From a checkpoint of a small mixture-of-experts model trained on Wikipedia.
Size: width 256, vocabulary 4798, 52.7M parameters.
Below are experts of layer 9 (counted from 0) of a mixture-of-experts language model. Rows are named gate (a neuron's input weights, with its number), up (a neuron's input weights, with its number) and show model dimensions 0-255. Each number is 500 + 50 x the weight over its row's rms, rounded and kept within 0 to 999. Numbers have three digits each.
Before each expert's rows: "mostly gets" lists some tokens that are sent to it at least half of the time; "gets" lists some tokens that make up at least twice as much of what it gets as of all text. This comes from a sample of Wikipedia text that the model never trained on. Tokens count by the router's weight.

# expert 53
mostly gets: " National", " International", " Air", " Central", " Great", " Northern"
gets: "ad", " National", "Scientific", " Air", "th", " United"
gate0:456502473488447513503490452474418490506497421570559557523511515397496477498404522565490432524453551458533394535450569524420517460543451480549478502625455626506658558510507493516540491523499488411506535459482376497507496468572460503463546519548532401448606474487608542507597572572438569488474481448497491482557511482439459507535436573482505502514515502478521497526522477461487482570427467410530459438500562463576448444434371509530525455508472566448520523567534432430493515413527491414502564421473570478492534457507429571554509498502560499535421437463469470538549542511488584485494588546580456431488449543470506528563483554515591455482529474486419610494470561425484563506466451450417541523537513464535503525564492464608491471560542470508496512556456467496451411488519381
up0:514545494468544468495520545518563497463531532501501506558456518502472529545558560424506568509564453561458552472525534521535455496467488533440515476419485473458376475526464450490487518552519485518511473421628649451450552438462488501565514537493433561572448620488533578453468507518481469433486526541482493500372514489623547548523520495560520434410501454587634443460570506485369511426571523532452537468594476609549550523537527401458571449402563529502481474436441570492549579465467519532477436465580443523578494544527553502485463481479449464553527565565449530431516429527563471478557487575529522449538528480532486491430510465492517460631455482475523482552472456464508428455521469473506510418560463460591483441528423532513434535498411547464483415410418521492500459522489567
gate1:504492478554417426531533527505484491459527506462511450574498560459353420534518430465467602530473471453574442584610570569500465544486546486457512440351438388427488506449503531448488602444516415518570518518521479499519418548532472506512475515531555528420590582499442475488481536480475591487586555532508539510482484474560458554584499377443478498532541484512489528594471511431434609490512488599499519501458479510472527493470515405484513460538460467471601418539516446496516523523419422554528429514471493549488549477606482477535518479549438495446582499413471497499477610503508606472508520536499558468504477496527487566545475488487506486423440509468469545482484460434605485418496509491527475541427441577426472547557430505461496578456399482496519454414424539451545578560554499
up1:540469494442542548542529416469575466571470504548510516440496452505619552590502588498532433519493448545398568388402446541526585517509549443533503559683478554568526512542483479512485456490524489494415496543495446498449461527534527531512515424591418452538419490512584549546514492531565428513441513536475526466442491470529413414364533592462453543491533562519476460472611485489484469527599505444571505492505436488538534557617491515509537553490553496478409492423579593480557529419557512465458505536483525433491519593431504498572533470457519470586487549584531485525448445454523439509492460396486481527443516441481461479497591586538552566503470511543564476485516511574435558548474536529450570478594528515497553461474584500571456539511567520530482544532520518501481524424466478
gate2:462460533548478524469492477532586420531451454509509529564583480553473510448526515477467508514534490483555529572586523578425495538479515482516541377541465507472474500488440443400544440426512492480565536516598505518492415532461488538521546518479440424607530592498528497512596540452520390536600484501600521444466529500440496493516577433561474458495416583466460534454472407522539468474522437472590519513531407503556467447479517493512512494468493543486562553512541506524533494443471623486518473533523393484534538556478539416666475496477583476485392458479543449460508501514458437496506534578575504544499465372500490412558501573522509482452561498538449401525522369472516531460575456556572453593533456631561477439479505491400389506537499515508499483430514541497526549542505502
up2:427487411534449498544484522463491511553471456486506484539540437482455540494566544539515465513514562580473526622614516482583417508534584527457447501522456466464406530488457546453477519440490462433523514565538518510541501499490500505513561489512492384585514587537491545542466395535541433497588506498546502574433546536511450485420538463450463412541450521402423563434504514539498450509462556510528463563449438435496431447472485499488467463455456512509596503496500474542409448484474536526511481497459569487518517524516521493648569405499574445490325475468541501558565462551532392472421478531561510450426536452448485556609464467521536477574540469511488455465497382449494486417538604547555513505544455573448460464500478488457365498577524519444500497583573483514553486476447595
gate3:503496443411552534438478462581455388458536535465545496453534474490537539501509543433460526499599505420412506487534440514428522519481413532519441543507532508522562470475493502470594503471537433545461544546390479488497471456507449594537493487411473526421506496456409504483626559450547472510492487465575444475369521565516434532536497549458482516535514512461432558388502537514569550523450494413470444484402571475471488479464484555572429507543520431577494540510471613525561509493466546475492518452551480500517467509478656468460475456499534453411338411473489523459537543439404497514464556571549400532471578503506435451522518457563474489495513562496469522539583439509464496511591441574504450655563511465483579472468477512501516482448418469510489418480534483464504594534506501
up3:513473535582453504517510444388481516547480477554590509481453593504455493515520386550505597565467483563618469610528562516498475501501502520502560442528408430529590550551478452582476495527389603535548495366576503507527507487470533494439551494554499502566428518481561593520440454559464567465509526520496544460575425507476548408470532511502537554510506498568613474566492439432444450470613462547510535463575467607439492574442436435541494456504503575453519497577520419447491542466481501491532412540559516503471565476531389496508434490534541497604581588518447468505507455480513538451503495421396489401501454490517497502464535536480556538499464454500429527469466590442559493452470562433563496383421526516506469502548521516510548495519533617530550529500508460474539479483484491
gate4:506457636392482529489558418562586588466530464489520479518570461516392573529493472532520489454532520490505470432425485539461484558514540442521417578445500501457573374522510521511549553441455467463440508415554356488467508477576529490515436508569525517440405477472461422503495473508523604545551510445402459476487522445500550442453480413535481505487577440555526529506586465577471412518558538458461534459523606421492514518542503471359428473527456444475434477535533483550566459480452545440458512482470518504439503525423534485549543404505539529371503457495507483493539459544594422501544460495490540453492446459513537445585447567460544510471434517501528488482478580500411544438475466521531538505547487479632536508401561524399483479460475614462502485548497462454520556535491531
up4:470566464562411441563461474489494505455482482533514427520402546566544449517551535412526511536468461499519546459624494483506544520463528528534574521549489500478467529590461448444401552572505514458529428489428607487527443543459580497418531524503493467566491557520404560493522554488451462501530405555476499533538502439492455475533527580500520510518425500452494527407400519541555528443459439543518520406496448448436510359385514488598469545540435520553568538518609478449539495465462477570427521470467488459534531497503494449541513501459481486507503506510403440536518487507491561452535428435592541596527551463502360532476487479474572371528542428526516528561521543490500476491509522497512541575604564508426478525482483461601420546598499553428509486450454478453470410611432468
gate5:483478507554544510477514440441507475486485497458478559495491468498535555606521496512587481529501519426473545535548458515425536428451521429525515482541582418431534412542489424467539503433504449511508497484435408553452553574487465507544478475516554531510615541465522530525519492470397519516586575462550447523467492509426513499517559546505499579514488450595488529652489427523457518532570464488459514488536508548531571649490520484591551548527463594455554526491530487398498447518549491509432537613564455519479568560486383527472589462415462514450557537524466496497505476474510475533396507404433444482458438476581441508639493506542463572549465519464417529467458500594473508480356462499492508517475515483635519593536417485572480461525516480473526486541593515448589486524435510
up5:478498489505633542422492463539528419497449487388519470448514427470576509485486529473533550511494482518360522433434505494451590411502460389528465519524404373482480508549524459467500453487492509560499523512471398445438380386601605522535535478518417477518455565465583511497549507472434601461505496471521451508526518512507506503589474499478528492514553591492424530504442444489564415547536497484491534514515513553367531392547543447523546515513504541492566491442439561522437518476467508528452511572524495475481466539484530406450587473416488475454480493574525597507512485506461481541566480441484430517371551506496489560415565535503532447423495552625422568458471471570478583490491469523502491475451563479558518482407522593486452507507548555515478559570550514442545529496504557
gate6:447496491472466600541486463470524488478441471511491424527584414420489464540536505505477463507490554462553471566536649546440482397506508552470494506451460490522493512509639544445550507429540589513438530518514441447544428506513508510440478486458409549465510450509533518527522536524474511395508450452481478553565441508514585463544456563517413544496416513481442405491442514451446536429551453547603445459542536541370549518517550442434381481391473580496436485537553512573518495510487413496518608474541476466434485518475562425565569468474520606466537440474549478516562404530449470561411449458539503618524564509561577429485435443558446531437576480496418447470444453500514432522467416583529465548550482507492584521539495487503556472532517453485435477465542515522537541453501472
up6:483507480541545404478521432517486389445506497455533567570461587467443495456399468490462473569581490538495399440471405518442517559483491464585503497564446530498516511527503507502508532586533539502660462448459493444453520497501448424472488539496524463502476492481414521604560384471510538458512432452490498531580499420458526490399402432548501494460424508511533516481579453509524530476469501587440469525453548506470429524461341586522573480473531367407646618514464549522553493527525532459550444549557480481547483499472446531436434506449574420469497487492428556516503480424520470537428551509448473491561498409530511474553547497513516503541401463495558512550489510505448509533497621437528477524549483527506464453524426448508399461569465486509472471425492493456498572584519491
gate7:430454475457448533471497434572471543456510467494556468522575521511503430441464458544491542553472503491527442502500526505530570599538580519482570448557611464547530555537478514472446504488486500509457426509499488544466567491517522496533558564584436450549499571483473500417458472508532510679509537496428445509509496586514506457529495474426491469434576602508525455471531454527409506564501528479502558473543486465543522500449529440547437377515507462412515541531543605475439474464480416517475551438455497473550457478491435462409469573451496465429482652497416496495443505523473469455538496504489477432530377530559487535464436544461543515492547553437531454505437639474624661534562483546512452450498547533530602441545488381424514455499478508535480570573425514534571494462490502
up7:457555494487415451556400540502451452466463522479519469504526549466572415427432492469533509449473541534559447547579494507516578452495409483620518504514510406588493492527531468505532466547541571537570554512477538545524498517470452510471548458510459427485488503577426492551538554434550450430482488482564473476497485493485471511491466456503497379559537491560524514491478375506510470412538443503507581537467392400547538489447474545528541427611476490532556417564481444439509637542404626560516472502611466448578507478539512513456512574458414444532558481467443443477499560430410504474481541535591555549473470552579452447415394479469491483465577439578490453505569506511522473543481460398538524529483373546457509447545534500461504538494454487402485509467515545449467575453516532

# expert 16
mostly gets: " Az", " Hard", " Ant", " Fred", " Ken", " Dav"
gets: "er", "z", "d", "at", "out", "es"
gate0:455475446503533581523459467493470430481529508485568494497568474469450406438475491480497513545370493593414552483367489523431457389494414492531444477482531453401535493654496461491528414510491529446519468555464463464494518531517510460543593532502538549456554564572493415509551566487475422408533508520484556489597487449456469456521494440502565461450470547568462493407486550490511474482560490500534587451523599615518644553481543520506588552584445520575501496479528545424542414495551532492517500525479484478491552533561502463517487446433462412492438475557456516478489438415476430540479468441475486462537535510510523589440509494509448389581487539505584503494427425547517469527538589565505508517541534528618503532499487572551420495522547451456602537512481529554441528532594533
up0:545497546467468383540532605590530555622461484472513492507551474525485490417501469520525529543493473445421488433352507513454549480480424547542502524358565506458503468421538534453565550567498509561526521456473480393485515532455470535540493490559477562488528535566563516485491394477496363476442459532518634475488457472455571512334497522586497433412433546473538455433565478513472507563540559549510440455524468513504566441458464524509486486524484428548512535500573516466445450505492579501576475411540515504399473551444523440527480433537456424491523484561512420549533388410493472516572497539547505580550549535525450558423510517454427471472519479527523498450523521531565465477529441563496491511529452613470513504476485518558482449472498595519522573492536491612545457563565514
gate1:479422497525402482564526488442507455505460475541482479430464515455580466546430470498563448502562476464548365530576494493402573435551479443473502554554421551547538452519462544566402582452495600435439461517433508595477460539451421517540451444473518524492474480471431477510493553559475525500527451459545546571609622417441455470512573541472554573479508558437500511569563549549553482488490516444421539482580531498469496557483586513410518445515489454574487564503471476530498540482475523398494452559516459462548530549424544484590432520479545581576477457458441440394507485533486516504553360577503519479537458461449441610441423603489536538522485534480529565496543586519518498515408496532410442419551493468561506468499524447495453491488496511485566522530498425474456402454510515
up1:467464493489401455438488493504501521441550554492473484498425455552421508480551508495430508471524464494506441512484517600542477514427523528503472525489553496483415474484417503503540370491476523563492517582593515579462426453450479576533564513494570454541542439578486441445500571515481464606502559468498558435482465459435527463459484445532536595521532452573488485506490359533506491461477531557509492452375477498571504522525502510455499580466499454476481546510522501589482434598474513451506438556530473523405480415540471584523602446482532496533513513495447432531383466410481541588387534435515453559437547515411503449484486452475519472505531445512521352462612494480417534508465488625526563503435520519515521492414486354520520515482414462570498469434526406450509554477523433
gate2:586498462515548479495538558535585593471466404525447477539583526513374476438466544493469431456474435486609504479494476576527453557472468452419464414481468409575444532494495535531511522502498525431471608409588467480607526474442478523514415560523437453508548510531465601574438495492462455487465527483484426467490509522514501463443402493463506453418603431530381536440468564412534410448506527564458556547541529579544496457527506517523563502517472483497532445508497484585482532461477521536504574546547548563493461399469492501474576534460532514432478509497482454623523570553424486511493456545608498504473604575490533492517396466407516420451550488475495521582528404517540491504558582587482500506487483514487510458488460552548448508458441501503471531627463510521608526446570481
up2:443600509582438527590465416440417472523443567458385443397501458517569459484529490543470523500560525428525457482568501482488600528565474469404496526430461494481472478433524538583533514517424458550504515483518467451506506496525525546492419466615540545437539477579526517428383514454515445494439465503549529524455506567452517535515474468543513488545519474470542457509582495536458473516603458517547392460502407403586492558452476558470398454552480439528529505510544401516405493458530468409514457515489479570534491491513504557525456509528548553522475476555381561421454466524451510393461517450508507526556395515497502499467460489458568409407468547487542597591576543567524549515474455480580517554497514561568478494521483563414430521458423484468564548469529492506592592488439459
gate3:515495526561454473505440618492544513512455519441500519418382475451541453584535523480465499489504491477505492517464520464398473493588659524534534514492545533494553510521495530484433600367506492509507474511557515421474528428512517477577484572532444556513522602483498408575474477435557492460385504571548461558486562441492633569434456523582524565498488446505488415423501572484529476462528440478509479476451526540463505487532609498589449523499454541489527472550503449474600486466443449496560415534516420434495500598425505370550579603539578577537456489485462466480487569503516550473491481513470452512511447451433384466528417533504602521479571521452527486537501501467521505504519501566436573479509560553499490519522489478569442538454449468591485439491466412503440544527590431
up3:570422462475618456557529491483484487506513574489528490504532372408393503472540505422528472497443516518480447492512372506613535482430435553546516493453484460449490455488523471392501420468501408517541431428432431511526500530631492528446575476537503517485512518620492416519527474532475485455548531453473479444563402424485481437547449444417550455524458565523459543503534489502489534534522550479524561416521463492421546478554512428485442477520598546498507568540481545474467534429563499619525460535498494493529549411529511562569457465501442408461515499547494479498517459575521501448577479333487493476505562564540529536461494509531435380538546511563502518420444551482536526420476415453481409465419463452501428519488477470519448453508486472417387477523563539422510505507471539
gate4:461509497524507561494444509486529445474481507554613434548468548491494426427435480533511540475497499593515524583438640452458477501463529558571488378453503525427523474506569455533501549568525582457447556491569477527514603543507460559457443520480423480484408496416429463586527596516528504429491443499564467489517425522456548507553471597639407502431462520446407483523565551527537522460483553487448422465528528563481481488479519563525479458470472376458507526503437535474491504453498431511572373528559457512490573541577500500481607493456429555433506511441504453501529612514477532483497547437614521525611575416516459537482579527479501487488437459509518510570499421462569424392498433451509474463494507457498514468438514507441527440608467507471542497444478476542490445567486519
up4:414427486471420551533533469510495536487579464435533589417475485386497545395429558542530469531463443387438490541547524570428554488507503509513440556509492472484422590479477436390365371540470457558454511473495368531531579469506512509495554440543531403422534517537427494574500460476528390500545529532587513479430548473536513488487490507515501584455502443452440538464568513539601504502462462515473554489485452521496474498471473518501465527584405474457441485474459565484493502570499539575474513508496410386532411567509479452626544446545570471511504414508484473439539407426490558478558463489487414527440499507460569582563501455461527411506595532487515531567554548591488503522463496525519593500487540483523529447485543458562553473448466505528426468529460506545459556526501464
gate5:459492530512481490526473572544493489654487476527518453528466580484482486523397461500545440540437524418570465467475495447481477557438578450419534488572523429507489522482494508446443467482518505494527576416532415526604507401512402448495497422515585342542524393579514534467481561555571494568481485518424574464507542496529574549500518433511485514452470458490437534503505447593507535511523455407474401459551538581463506599519449578479459481538495457468502508512489548535476563513569443518442597559460557535495464541510515619428477493489457540572501482501489400496515503471455488509462585448471499439526478523414560480578535447519505420540529469519593451552604544513542540561540487516503503472536464541500562493537427535457593567557583398559485402514464485466517416527591560
up5:558474516460398538509562388474517524458493537504501413455472509486499518498523518471452484562519530572460451583528570442581609376546448624479475470430636503383502488488514509577528433493417481492548472519555499452394452583540643439580504554486470540464511587462542468460527466446497507450526495488557429473521548575500536465542524503525476492458585529534479473540571434501574512549498602482507538454614455455534504498598537611511559535567619595491555489461528515527532530524475548442523472537630439468518457436518494452545416449548517454475537483530548516496465379490566469537542441530513483492461494571564509570492560458553519524457480503474479467475463581452418498500549549534475476379478539514489534519531532515510546503458490488466448500461583559400500557488535465
gate6:461489604426413584626521555547474485461449531540485468460442479458477548481460495549541476426466492503508457516478556422525445551495475486395558504470549513509532399444497468451430574524471489576554481466551509508479451517509527393528434435475495485512481505527485382535501564510568571469477516487384456515597498515484509506539504529434506484444485473505595566441503457503461561576498461524590482523502491600545538479634484500516444422516506494481551496503498443543455435453399479469561542559560525458574505518578417437548408512471519508439419498568442496438496416459566467496511476453460480511561542514550450485557462470547511552556489536440520426485401507343533589400463583480501521457475595448457516548456457519574485505446482534546413449441628582501490435518461535
up6:512476551518441543449563581441485439503578638545458498465609481450432506588472577489624511580464537497558508575503439517444454508547443519475505493450423519489409502505437465530514557556457501411450451446563525521520451485474567457549488483401475564543485531491524480495465449464464563501512455489525487543506528516484468565492597580531508494543466482523486435503449495539446496371481465475449480504462480494482501499490391490506498513479515468453518599469463458429497515454443590471425383464373638539510560485522475571457574514457490641458497559433507566507573544482509419512429539437517415440503426442472522429511514517538462527455528528501489556495439544557452458497542448524396452516399416400537518514528507539471474480558482477489532506582512538552472462583644479
gate7:460430391459461477603471482520611519438482581532464437434522545459497473462532569486514473545501440566531532554475482514503450442507413458523546517416494521512431489543632515549457408492585506467548473478494469539529497513485600443519509501425553554559433518474492457530597472436491470484494428568431508542510590427475490549473515556458608499476508540496586452478568501554559475529524500495463535579501483433511517521457463519574520446584475437563421570485555472472434523417548610504520447527452553518474504541471491460444501573476483542552460549480371576549603502599410466490455465548435513405533586576446491442539410510456452479554540453558572554508459530561554447450500443458575387512538533449501560547553523527424489457446478564534524486489500463588566504568456471
up7:588585538505551588491585506530507512531546441497502470480481429415460502526527464466505488474544543487511503543470465570478392497449542584571517541507536477463566510544475476411474502519430573496543530466427510546562548496521454531522421519516467549490491448490519556522466570565478548558527493502521482493470423494524530436384553479602488497506576489509473459550380536437467550487457532484546478525490431545458530565600548497442473467517541535526524408478595519552514489614479443522552574503533379474457469495457517477511510459544551615475508498539545373564435518542558429535438567481523609492436450379573432464537602449575525513493547615424512526472548440450524565390407557493406578542467433530501502443440515434487552505522443504524545516582588461434511471531522534

# expert 90
mostly gets: " plan", "sc", "orse", "atin", " white", " Catholic"
gets: "ate", "ine", "os", "ary", "sc", "ass"
gate0:540534535472430497585546458487610537465556493380531528457436466550601530433489443498547562517523547579520483445518516482422531515461470552502497481483519504540496413522466491527549521509429530454470483524474517448630456535524504388508502592384485451561493397531520394510476472534525456408454436540564428406486543473496475545476514489498516510503545526486558577506562550486499552373538500450554465572459504388420529419462482423520511509538539538455458562520532528456504517539455545517492570600570450555447515579467583355549450500513526390486465512513433486500549408436468524523499465420628482519540519472473398495508484538547487541430463526499553534539514429473449489479490474584510483472507587506501480476583520537473585445511433544544441502479427422553378534494451497
up0:389530427498530496546376530486520549540573489539497520503471503510459454466464495508494475454446409412468490483495535512480461566568438501534513496499411480464577531509476486466520494478485445492515469388477365469463475499488551536468466512429445470472532551601446522456561427490498527567562423539476498536479514493484558473462573484543528433482410428372427490523640529501465508493457441552499462526496492575562366421447467486516511543492513519459424483452520504491429502395507564497578457505428566528508580514486481486515406508565364456483391503562500562521516670558533541493549571548477569516471465460483502592586568583468533491499570451449531385531465534513502584526479529453532533479589469612494544484565560561548475541485548501482520573482491437473503475471514549
gate1:445458552504491441541548496508558506469526458590490525515523501515483351475431564393514491487537514528501425555488553519355557525474439451516479474507499623591538477460557451557440490430503460595475549532498583506445460466518395485443506464454607498475525612551452476460416473565474563420388505504502503459434530462492460529582476466484462544440538489501365536523459474463571541516501429490492496464444442516590439381509488486496523568579502513517460583500517585573575504453533500465376441574467519539457473532512502428608518487448432498501501457391578477598564479485463493543488460539490482408516534493416500438506562491461496546480523528490547547632495432578490476535502551437488374501496499466529526443484508461480550500470470526534511496425485467555462556543472516
up1:511521495559555581481422546553449502528610412429584535511577574462451475476513538433474490435501484520469549427402489483569499515526456459500477451500466522588540575475553589566490514575434495534526528498479472502504518469460520472529480466424433494533539350460512490563551459605604570434508452423555569546471474578556472540413519473546433472429523573575477518519484557552409372468465484471571453557576459490447450547502505420546594524513473475560521446550495427395509448499560531490395531502515449535493501488462448522492484484512450527520520479537493576530445507538505517479471535485459458572472451419629539442553515517456466548490575476471455387549528535435533513507532506469514477490511454495510385457380480517395467423492477479555479459469565528399421532495424527
gate2:501475529477557530585521453455569548503540458410502472516568603527500485502447455522486557504389511489521505508473569512521611468509493488481585534464533519606436513462463471453404420444456487537458433480493442526503427391474504558469511567476457531514462624461490388531498530524487546463535572571486448500474470558474440525470539425468465573486505589413531532440508535570466575474432485515539533488510496483427515510577574519451473516509375570388499517474467461463496560544473582504524433468458514556572508445564483471584445468477514585496506371458485397505519447541421522480461446460412531534444573505494542491463509501548518587470507410414552475553519460566533502446467363490503459499419408467534385527544459482395481457526515517436550520472467557479426514449561427
up2:482526475590390470491523601497455426439521492440541540555538501530549511518500497522515484547561522597450469448559500501493407562536541544486391452467457518468618499579532541470559550566482563527532516552435509468471491566534488510556393493489574463544458409487485577506507467524480497519570477460537502521475428491593511429431441457461496474499438431616448470508590509392451416486540421509502564506502510538574410521465402428541458501464534410582497414579498445494534446440511466499479534563529488552407512466444438593519487543409532486471456602480559508481534495511516470396504522577477481497524425417462457599614448533446406502537417543544520595458477562451465506548521429439526464511516527503478462468551552483512608498593492474441485537454426528508551469484465491
gate3:490508491507512530486457475575458461541462504399609551532560535431450552551536542499510437537543575464478540542609497498433492580431615536555535458423460528501547548586569509546465458464555572472444468410561531454389482500532428486529633539466449534407440576466584532450489526414528520425555443544493490488411474587550482516483565507566540490492480568507533540532446446501510446482495538445467524522436558459544537540408522519478506546349511477544632469510478491504598490466519507485488478425443519356480446530475563511448439445495483471516517530470531458493630496581494485439556570570434460533584553553456478572548525569520477448564513491487468499474469545472462476483462531490495539464522395507519580413553534512473497558543450598478541552558487474472543454501444538
up3:548477468402482453489466515497473376502386500473491563495440501517546532518521414414484484470596463491508475470410526567418597467482531551460480513542380474426480517436579450582452487565449464522562518490476505488553459481360562394438517474493538423458488467526507458538505487522525494559552387460401367499540438503483511493526529378540521466502424489497454517514436503626501499511488601498530521485509594503483522535442534529531527508455493466495509481476487538474496449547476444476566548555545468473511437376534538463399514512555496485434595531422545554517569485557520474492388492503381520577509441489482492501425572480538536461516490511587517461488438427494466524533445466473388403458503491503484521509622513517564441596558401491496537476544546466515486477556449478
gate4:481502563464484560558500528504498534506445490477547616546478565405567516520486462492421432430383476461485480524591539538531539547502484513541392552380476424469508599587479504489453474430545522483441512470532506495463495531588438562512539527511533591477476545488501422443534423571504450461434401471532463446459493425455547513522437470457362420491460483487480596482579522455537533468466472544520483513449498401510555460523535483455537472441447526509600597478573406503524558572366546537498499501447572514512505469541547513488486487541479527541469470517540459448519459536537583545490473477571507492494577411459614483612555526524499496512577547585481572470511527457529546469398518452601483557518461527495356547591425537532522493509453520501446582454502518432517536443511526
up4:482529472422646439500530395515520506509510498415533463474536513467503470487504468560497433423512502479510500504509535495449535524485484512560449479488495454540508517559584548558483476468532463425461484518487461523526603566607473562539550496501473602488492474495563499487488469485496499482501532518601475429478534496427528514508482494456442511430500486535368493492562472512492377480433529528545603484475571489520587354446486580414553412502466459549605536458453473638515548588421546455470499473513572497512559484514542555458468520501500501550440451481456478436587403429523550481488453535571547571524496497318484489547567483546504453543485495582484543476526514451424501524414601474577477481556517486494410561631489570446483510461562533446545551470513527403477477456413501
gate5:501489495432409450543492539487459530505475611597462496463433551470494420610498540457438463416538444516475446574544419378452518520524472498485444417480552527568504561463480546512527520454504577464526470588550514465471539519410552399509557510509593483452450596422503501505499443544484573453530510513518560543547459419430532498462496492495436374393539485536485480549487488520468581481494502497516519467498521489435521460540513533559518525500477555455459586543425548450588584484460529557568447556519554463533533475526474564469446430530505519432573549407478453435447476495579483345456528492503460518512508521492558464561461496504454533579376502396488550435379471535539464451408475534460494562370420558486425481530508566506585522489544509465533517429537481480548518546541511
up5:524429558523490496468544489609602506483446515466481531547491563585446409477555410532481552538617507438407512481583491446473550470485548556496475446511570536542562526432466478521507510449534546472460498497442466518537525431591578472549501523434579571476482487518533383429450503378433437474476568529543492485568542526425532505451534496490453542519475385477482594492549624515546495482538545471543561514599513531432506567496569521570506462443485397523608552490637521460472518490521557564467464455596492534409417475503492529519563472526505516414473486488491537480419531533551488535465471520568540536511456499418469544482445458565513432507520513501531505605477478447584474600646486481464526523458539533446479393552518470567586510449494466520522435497485464439443515454485556
gate6:510580491491513546553451419527510470494567551491452459431491530469557454503480562420554577435466452501465611483537538601457439481507506536482586439417604479395408556570484589543519473557526482496481508440453607499467527506473464470515473497527577540513490507515530565455503470442519431422487511579519483508434441504595479413491481505513483503443520470544620532469491550529544476648576585562434418459480407539479493503455387555502529660564515527514519512542539450540499448490415459453513527446468498482572573575471543491476500472473387545509466502542556470530494472441501486526488581466525558550520514457529488521496572522475470531574454572568560437479455521523413492484424419495537468454489442582561455596444551560510435638528465529529516470501459481501476415544510535
up6:576514464460623596525582397502608491462520522423473374450562487513506567503476503437555559569431512591540568489473499468482494487538529458489547478366550491482451518547522563578450485552502510483441528464442468474470463453549536544502523445433505525520466504533482469581516536487541524398538539506560451457567423504481535518482519472499476443536577439479490553490535504543509529594599542498556474528455486444446452534483542573448528528491480627478486505417448488579511516477421473473484466535534522586491474535477497490463544426511494404477498483483538464512548574391450443505528616514496515528494549465517536408593542406438493532511489505539460381493414440481522411503497400429443609518477441472497593562502522627420497568454492484538468548585544585539446468504512571
gate7:418648484451501602474455501558529488479528385493602352518487471545440548447448463604476469508431599578504479569470500560548560495497464552546432515402539491508467540531488595461460515575474445503491534575449489459474512519514563429542513492324440568515491432509589554525440504500478439492546581533516443530484496508490514580400544527466475579501583608552544439417554539438565515531554463531512550585524469514483572489437439500488568490482494479481480464445522463461495618516519501535578540438547467609487462534530532433423496528481470532529509510516468438507658517505472485470461512505513493499517573478464447401446474499498563483551499522527400513572435502489497529546516595534513540472487404509526516521597487442480496481486498521481507572514485541493601484487486439
up7:436553537489470444468431489521517562573433513499467516497559491589516460531502488493538532566522480523528480537538350548574479453523550557426495452471615490482462489486523460488488522467477440489542467630439506412573459456525470482487435494489567453427434458481518616493440420513437415530476448484457538489485389513492408468544446475518506503568549538560467500515510575460442480466502429557452485501568413541406532516570482447537525547612547553477430456442510434516416555539505552492472586477590531540494435503502507518500468489537472469561520552497582439409536511530541561452478447500450551483495473489584464415569484406509486547506569655433443581503460503500566513506496559546476555570472510511456512540573538338543396401458486529520531524524464455493518423444563478